Experts of a small language model.
Experts: 48 experts in each of 11 layers, 96 tanh GELU neurons an expert, 2 picks a token.
Below are experts of layer 8 (counted from 0) of a mixture-of-experts language model. Rows are named router (the router's row for the expert), up (a neuron's input weights, with its number), down (a neuron's output weights, with its number) and show model dimensions 0-223. Each number is 50 + 15 x the weight over its row's rms, rounded and kept within 0 to 99.
After each expert's rows: a language model's description of what the expert responds to. This comes from a sample of Wikipedia text that the model never trained on.

# expert 33
router:48 64 77 50 51 38 49 75 40 42 42 45 60 49 40 17 70 40 38 61 58 67 27 61 35 54 42 60 20 57 66 52 56 29 56 68 49 43 37 31 20 33 40 48 21 74 09 55 63 63 32 42 48 77 70 37 16 31 46 87 52 33 77 55 57 50 32 56 60 54 86 62 42 53 47 54 46 40 55 58 61 46 63 42 49 47 61 33 20 35 49 57 89 39 56 41 42 62 41 43 50 48 52 55 46 45 29 32 53 59 27 54 45 59 39 46 29 65 43 68 62 26 45 38 61 67 58 49 61 26 35 33 37 78 43 75 52 43 49 43 46 30 58 46 74 61 28 39 84 71 69 58 66 25 50 45 37 36 55 57 33 52 30 37 61 46 51 11 73 30 67 49 57 60 40 71 31 46 64 25 53 51 69 54 68 58 34 48 44 44 71 44 61 55 59 66 31 30 57 81 21 59 64 66 60 60 42 68 58 62 56 39 29 60 70 61 30 45 43 55 63 52 47 45
up21:28 61 53 66 19 64 63 58 29 36 46 66 53 76 46 46 44 64 74 58 54 43 18 58 47 44 45 80 36 50 35 41 71 44 66 64 58 43 69 24 34 53 42 49 50 43 57 35 30 46 53 45 21 64 45 54 44 40 77 78 52 40 97 23 69 51 59 59 58 59 38 20 61 58 52 58 58 34 24 59 49 26 67 56 40 38 62 71 50 62 43 34 61 43 72 81 37 68 55 48 48 54 65 80 26 53 33 49 59 65 48 58 46 68 50 76 44 58 47 47 71 49 23 63 47 45 72 52 44 37 64 39 56 47 04 76 55 79 60 24 40 61 28 16 64 47 45 66 39 53 42 51 47 68 51 52 28 32 76 41 77 41 40 77 65 56 58 49 66 56 47 24 57 51 61 33 47 46 38 32 64 44 53 42 39 54 41 45 42 56 49 25 43 52 35 66 37 22 36 74 50 44 36 59 54 49 40 31 53 67 39 45 20 61 73 54 33 61 37 35 67 33 40 68
down21:37 34 52 54 65 26 43 56 66 41 57 49 28 27 47 43 58 48 57 61 34 48 81 31 39 51 61 12 61 59 37 28 43 57 40 48 47 32 46 68 30 66 45 49 47 62 51 63 58 82 25 40 57 56 65 38 41 37 66 23 32 32 33 57 71 56 27 41 38 54 85 48 46 74 67 64 42 83 52 49 66 75 13 45 41 61 70 58 46 24 55 52 71 41 43 64 44 32 47 49 35 40 43 35 72 59 43 61 59 59 49 42 56 17 41 45 56 39 61 76 47 43 63 61 49 51 43 49 42 61 60 63 40 62 72 57 65 55 49 52 50 66 86 70 54 30 48 53 38 28 41 43 50 48 75 44 73 82 28 49 17 43 45 53 57 57 36 71 53 40 38 76 47 62 44 52 36 53 68 72 26 79 51 57 49 49 62 47 55 43 50 59 45 61 52 54 75 40 35 33 84 43 47 48 71 65 53 00 50 60 74 33 57 43 38 63 56 36 33 41 30 69 34 18
It responds to: Table pipes and words in demographic and election statistics, such as households, Density, Registered electors, median, Valid votes.

# expert 41
router:33 66 39 49 62 58 63 49 35 46 57 56 69 45 53 63 67 39 70 33 21 69 71 25 36 34 37 88 51 42 69 55 43 50 47 32 48 22 45 51 29 43 77 29 24 45 29 51 49 54 40 52 53 88 44 45 88 31 51 44 44 33 68 72 49 39 67 63 43 55 60 28 61 26 59 52 70 49 43 73 49 74 09 40 46 35 49 45 44 68 69 39 47 63 34 46 51 65 50 64 50 62 54 53 67 56 22 47 34 55 49 73 73 80 40 65 76 44 36 43 41 37 53 37 62 27 39 56 45 47 46 35 54 70 51 37 50 48 38 69 65 80 33 32 33 40 52 27 46 68 54 41 72 68 59 54 47 57 45 47 48 49 51 34 26 65 70 10 36 32 59 60 57 53 70 28 63 81 50 74 43 54 60 49 47 50 37 54 57 72 46 39 40 62 36 55 57 53 65 46 47 58 39 82 61 29 45 29 72 66 03 58 45 48 30 59 55 52 72 47 28 51 61 43
up2:36 67 85 30 43 60 47 25 09 31 55 18 48 39 51 64 46 37 47 69 39 75 60 63 54 61 50 88 50 50 29 61 66 75 58 31 17 64 53 49 30 51 70 29 74 46 37 30 69 42 54 50 53 72 33 46 52 60 48 49 42 55 48 65 24 45 47 47 67 48 43 56 64 70 16 30 58 62 69 62 56 48 53 22 59 82 29 58 71 42 16 50 49 59 42 49 38 44 33 74 76 40 41 54 40 34 71 72 41 44 53 64 47 76 43 59 30 57 41 60 57 60 55 44 39 38 60 58 55 22 33 26 79 45 54 65 51 44 42 28 65 44 48 32 68 28 44 52 37 67 55 48 24 42 51 70 32 46 25 31 45 25 44 66 27 65 54 37 65 49 84 52 39 24 65 62 34 24 54 51 42 53 50 41 20 50 52 66 53 74 39 43 67 34 62 50 39 58 58 36 45 52 45 46 61 65 82 62 64 60 47 63 45 46 62 40 31 51 52 47 65 48 73 44
down2:49 56 57 74 39 47 15 87 62 42 28 62 31 27 56 24 68 57 33 30 55 40 41 47 42 37 56 23 50 51 48 22 48 33 53 55 46 63 58 59 81 54 33 79 17 65 56 65 64 27 56 53 28 20 36 64 25 22 47 60 44 54 40 24 61 68 13 45 45 44 49 58 28 44 91 67 36 49 54 40 24 46 71 55 67 37 52 45 47 55 61 50 82 49 45 41 48 58 53 40 27 63 52 54 41 65 68 37 56 55 54 40 30 45 73 38 37 44 91 63 55 39 46 71 34 43 51 66 76 72 60 59 44 42 51 40 48 62 44 58 47 68 64 51 25 61 85 70 85 19 34 41 62 29 47 46 40 46 50 53 63 72 59 60 60 49 64 34 36 57 44 57 43 61 56 44 70 71 38 20 59 28 16 63 51 51 48 67 47 36 29 59 47 52 65 31 49 43 47 45 46 67 48 40 49 44 36 51 35 39 62 56 66 47 52 54 58 55 16 35 42 55 53 55
It responds to: Periods after initials or No, table pipes in music chart lists, song title words like My, Big, and Japanese characters.

# expert 8
router:33 51 33 53 44 32 55 39 84 63 56 57 17 57 48 53 35 51 62 69 62 41 36 51 44 68 50 65 55 76 46 74 48 74 63 33 42 62 61 24 43 26 53 60 79 39 42 64 56 64 56 41 63 71 46 49 52 53 45 77 37 66 49 33 25 50 43 22 60 60 24 50 25 32 38 40 60 31 48 64 47 54 60 36 33 53 71 64 78 61 43 51 41 44 33 34 74 47 63 48 63 38 60 70 42 24 42 65 59 82 60 39 28 72 36 44 70 79 33 54 53 55 53 52 72 58 67 48 42 43 38 39 65 40 39 36 61 52 36 80 64 42 51 28 68 68 59 23 36 55 35 79 36 29 46 42 47 52 07 72 68 46 37 50 63 41 49 69 45 66 23 57 61 62 79 42 26 44 44 47 27 46 47 42 51 44 53 79 43 31 31 71 28 56 64 43 60 55 33 63 73 51 71 67 60 67 68 51 79 22 54 56 55 32 67 30 59 34 54 34 71 47 43 43
up1:24 72 63 23 58 75 52 32 61 53 42 40 44 51 84 59 32 59 64 35 78 55 22 65 33 30 51 46 27 51 53 46 36 44 50 47 43 62 33 45 33 81 79 62 36 66 41 40 35 70 39 99 59 23 57 48 45 46 51 26 70 35 55 31 30 77 47 43 46 57 41 55 29 45 39 80 43 31 57 43 28 36 71 59 35 53 46 63 11 65 31 70 77 75 37 57 40 62 59 75 33 40 44 43 80 49 17 37 62 54 47 43 51 81 60 49 60 60 42 68 31 36 49 45 40 37 53 45 51 41 59 47 45 63 40 45 60 45 45 39 55 54 48 29 44 40 56 59 72 43 69 33 56 48 87 46 54 37 52 49 53 48 49 49 18 64 72 33 29 49 49 57 50 69 46 31 29 57 51 61 45 43 66 53 32 48 41 54 41 27 43 50 26 59 55 58 47 83 74 56 55 53 86 52 56 61 67 27 61 77 49 56 62 41 52 66 74 62 59 50 58 59 45 72
down1:66 32 48 50 57 76 56 75 39 49 30 70 33 35 51 66 31 50 49 44 60 76 63 40 68 50 43 48 19 67 44 34 76 66 43 48 49 30 39 23 84 62 46 70 58 54 72 49 73 36 60 47 40 70 52 51 62 41 51 34 11 64 47 23 66 30 35 33 36 53 52 21 43 33 46 57 41 57 39 31 58 56 50 25 62 32 41 60 46 38 59 62 50 45 45 74 42 60 46 41 41 47 73 60 64 49 48 55 44 59 62 46 49 29 36 67 56 66 57 67 68 54 53 70 58 59 14 47 62 47 52 58 47 49 44 30 20 70 63 71 43 44 51 78 43 55 65 79 60 74 53 47 37 45 24 42 66 30 57 30 39 40 53 55 61 42 20 39 93 79 50 80 44 25 13 39 35 36 60 58 30 37 53 59 75 25 56 51 46 62 42 47 21 50 46 71 55 34 52 50 63 53 49 59 53 72 41 44 35 66 44 37 38 78 57 47 67 46 27 40 66 70 27 63
It responds to: Pipe-plus-space separators between cells inside Wikipedia tables, after names or numbers, as in Team | Overall or 22 | 15.

# expert 44
router:53 51 61 34 44 63 27 66 44 57 78 53 49 52 50 45 52 67 54 63 29 26 67 68 38 43 54 24 33 46 46 72 63 57 52 55 59 71 61 53 75 59 36 50 31 50 66 45 35 45 59 58 70 51 41 53 59 61 56 80 72 60 48 76 65 30 41 49 47 25 35 40 57 46 78 65 49 32 43 46 34 53 27 57 48 32 93 42 61 52 43 41 71 41 21 70 52 69 67 64 25 30 33 56 81 66 23 31 60 61 56 38 45 44 43 60 35 44 55 41 17 33 66 74 52 54 35 36 33 42 59 65 63 31 20 37 52 64 69 39 52 34 72 46 42 51 48 82 67 44 54 28 73 28 57 37 53 42 48 64 71 42 48 20 56 53 53 25 44 26 81 15 55 41 46 55 64 42 42 31 34 62 43 49 50 67 36 42 21 52 46 26 36 45 35 75 27 37 44 76 52 58 33 32 45 63 48 55 44 60 69 60 76 26 46 55 50 73 30 63 57 32 45 65
up2:57 81 31 81 31 45 72 42 47 79 66 54 28 36 62 35 37 47 24 67 50 30 37 45 38 56 52 06 74 43 54 69 60 53 44 77 73 76 51 61 73 60 61 55 44 41 83 64 49 65 36 62 83 55 61 57 60 33 62 19 55 42 63 46 62 19 80 52 30 58 61 53 69 53 53 63 44 75 32 43 37 38 30 50 24 50 25 30 51 46 37 22 58 71 35 48 58 16 34 49 31 38 40 35 64 35 56 45 31 50 69 75 53 50 43 62 42 24 31 30 68 52 75 72 50 41 70 53 63 40 48 44 70 39 55 37 61 49 36 26 58 51 60 29 54 47 37 73 63 40 57 43 32 20 46 39 66 61 46 35 61 31 55 30 40 53 49 46 39 51 64 42 36 52 48 54 91 50 73 77 39 32 55 34 43 44 36 49 44 39 36 41 40 27 58 65 53 62 53 51 66 76 48 67 42 55 64 67 47 66 41 46 54 44 37 68 51 46 67 46 51 67 39 46
down2:45 57 70 49 32 58 68 68 39 09 51 58 62 56 56 34 38 54 65 30 46 19 47 54 66 27 57 46 45 77 62 19 35 46 52 51 33 34 56 60 44 53 51 46 58 67 24 57 56 37 62 69 34 69 51 27 65 50 43 64 55 82 27 63 54 76 52 48 62 24 53 45 44 58 29 34 53 20 48 89 53 34 35 60 23 50 87 37 54 63 60 88 78 33 43 45 51 62 66 50 48 51 57 67 40 75 53 74 48 53 54 74 64 71 36 54 40 45 55 21 44 61 61 45 45 50 40 60 39 62 72 41 46 23 61 54 65 60 50 56 40 47 56 55 53 41 66 34 60 29 56 68 48 40 44 67 20 54 33 51 31 63 53 44 53 45 58 50 51 53 68 30 45 45 77 63 55 54 56 60 38 78 28 66 15 84 55 44 55 50 45 58 63 69 57 39 53 50 40 58 55 48 35 18 35 52 46 63 49 11 32 51 45 83 35 66 66 44 56 36 53 24 24 42
It responds to: Determiners before nouns: his, her, their, its, possessive 's, and quantifiers like some, several, many, two, other.

# expert 11
router:62 34 71 49 59 73 34 66 43 45 42 36 30 45 50 55 52 47 56 58 17 55 37 34 50 68 56 39 50 47 42 44 35 53 41 41 45 65 44 48 33 55 21 45 56 77 64 52 35 78 48 77 66 86 34 55 54 69 37 49 49 80 49 65 69 32 46 70 21 53 24 47 46 67 48 63 62 43 43 53 49 59 31 88 82 55 34 70 50 61 53 55 75 59 41 40 44 19 58 55 47 48 32 38 83 62 30 40 64 84 65 53 48 78 81 57 50 72 73 34 39 55 64 85 53 30 20 38 52 59 52 55 58 49 39 26 62 53 70 51 36 48 72 36 20 44 61 50 49 34 32 35 69 32 38 64 65 39 40 37 80 40 36 27 71 55 66 45 39 40 55 42 54 48 60 50 47 59 36 47 52 67 66 65 64 40 65 55 46 45 57 39 33 45 35 21 31 50 41 58 57 45 54 50 44 66 60 29 25 20 37 49 56 37 27 70 66 44 28 42 31 61 38 77
up2:52 46 67 44 33 47 38 42 52 86 44 22 55 88 30 55 61 46 51 48 41 54 58 80 39 60 50 51 41 32 46 16 55 62 50 42 54 44 68 64 25 41 28 22 59 71 36 80 24 38 74 36 42 61 53 28 61 35 21 67 57 47 50 53 54 55 62 38 61 54 36 52 66 83 64 24 19 39 33 58 39 33 27 24 56 33 40 51 51 33 79 72 54 54 69 47 57 43 44 48 52 56 29 31 31 65 57 51 28 52 52 66 48 32 51 64 50 65 54 50 92 30 45 60 51 72 82 58 81 33 55 47 33 61 23 49 67 22 37 46 60 47 68 41 68 58 39 30 50 58 61 50 69 29 39 48 79 28 35 43 35 80 39 64 38 37 60 32 49 66 58 54 47 54 48 26 42 38 39 56 57 41 55 75 36 42 53 57 51 30 64 68 62 52 50 57 32 45 42 64 41 44 56 28 52 61 64 61 76 35 55 44 63 50 42 84 48 43 53 53 54 32 22 46
down2:63 66 48 72 47 47 29 73 55 31 71 48 33 26 59 69 40 59 40 32 40 58 46 54 35 49 36 40 38 32 50 60 42 37 28 51 43 55 60 32 59 65 48 61 33 31 51 51 49 51 42 50 37 64 70 72 54 75 57 51 39 40 56 47 90 26 40 52 81 37 54 35 47 33 39 58 42 34 71 49 58 59 44 61 56 74 69 61 71 59 21 57 41 43 33 40 40 53 80 37 48 29 56 49 84 60 63 38 74 27 23 49 53 76 24 34 53 61 53 43 53 55 47 40 56 26 46 29 50 32 44 31 39 50 79 48 42 66 46 47 38 79 27 61 53 41 43 34 50 34 04 57 53 58 29 70 29 34 60 37 59 37 69 58 52 71 44 64 39 44 58 55 48 83 50 68 26 55 45 57 27 49 63 57 53 58 25 35 65 66 42 76 78 66 69 36 28 66 49 60 29 61 48 64 31 66 50 78 43 63 42 56 18 56 62 61 55 78 20 30 45 58 60 38
It responds to: Mostly "the" after of, in, at, to, plus nationality adjectives like British, Japanese, Soviet before proper names and institutions.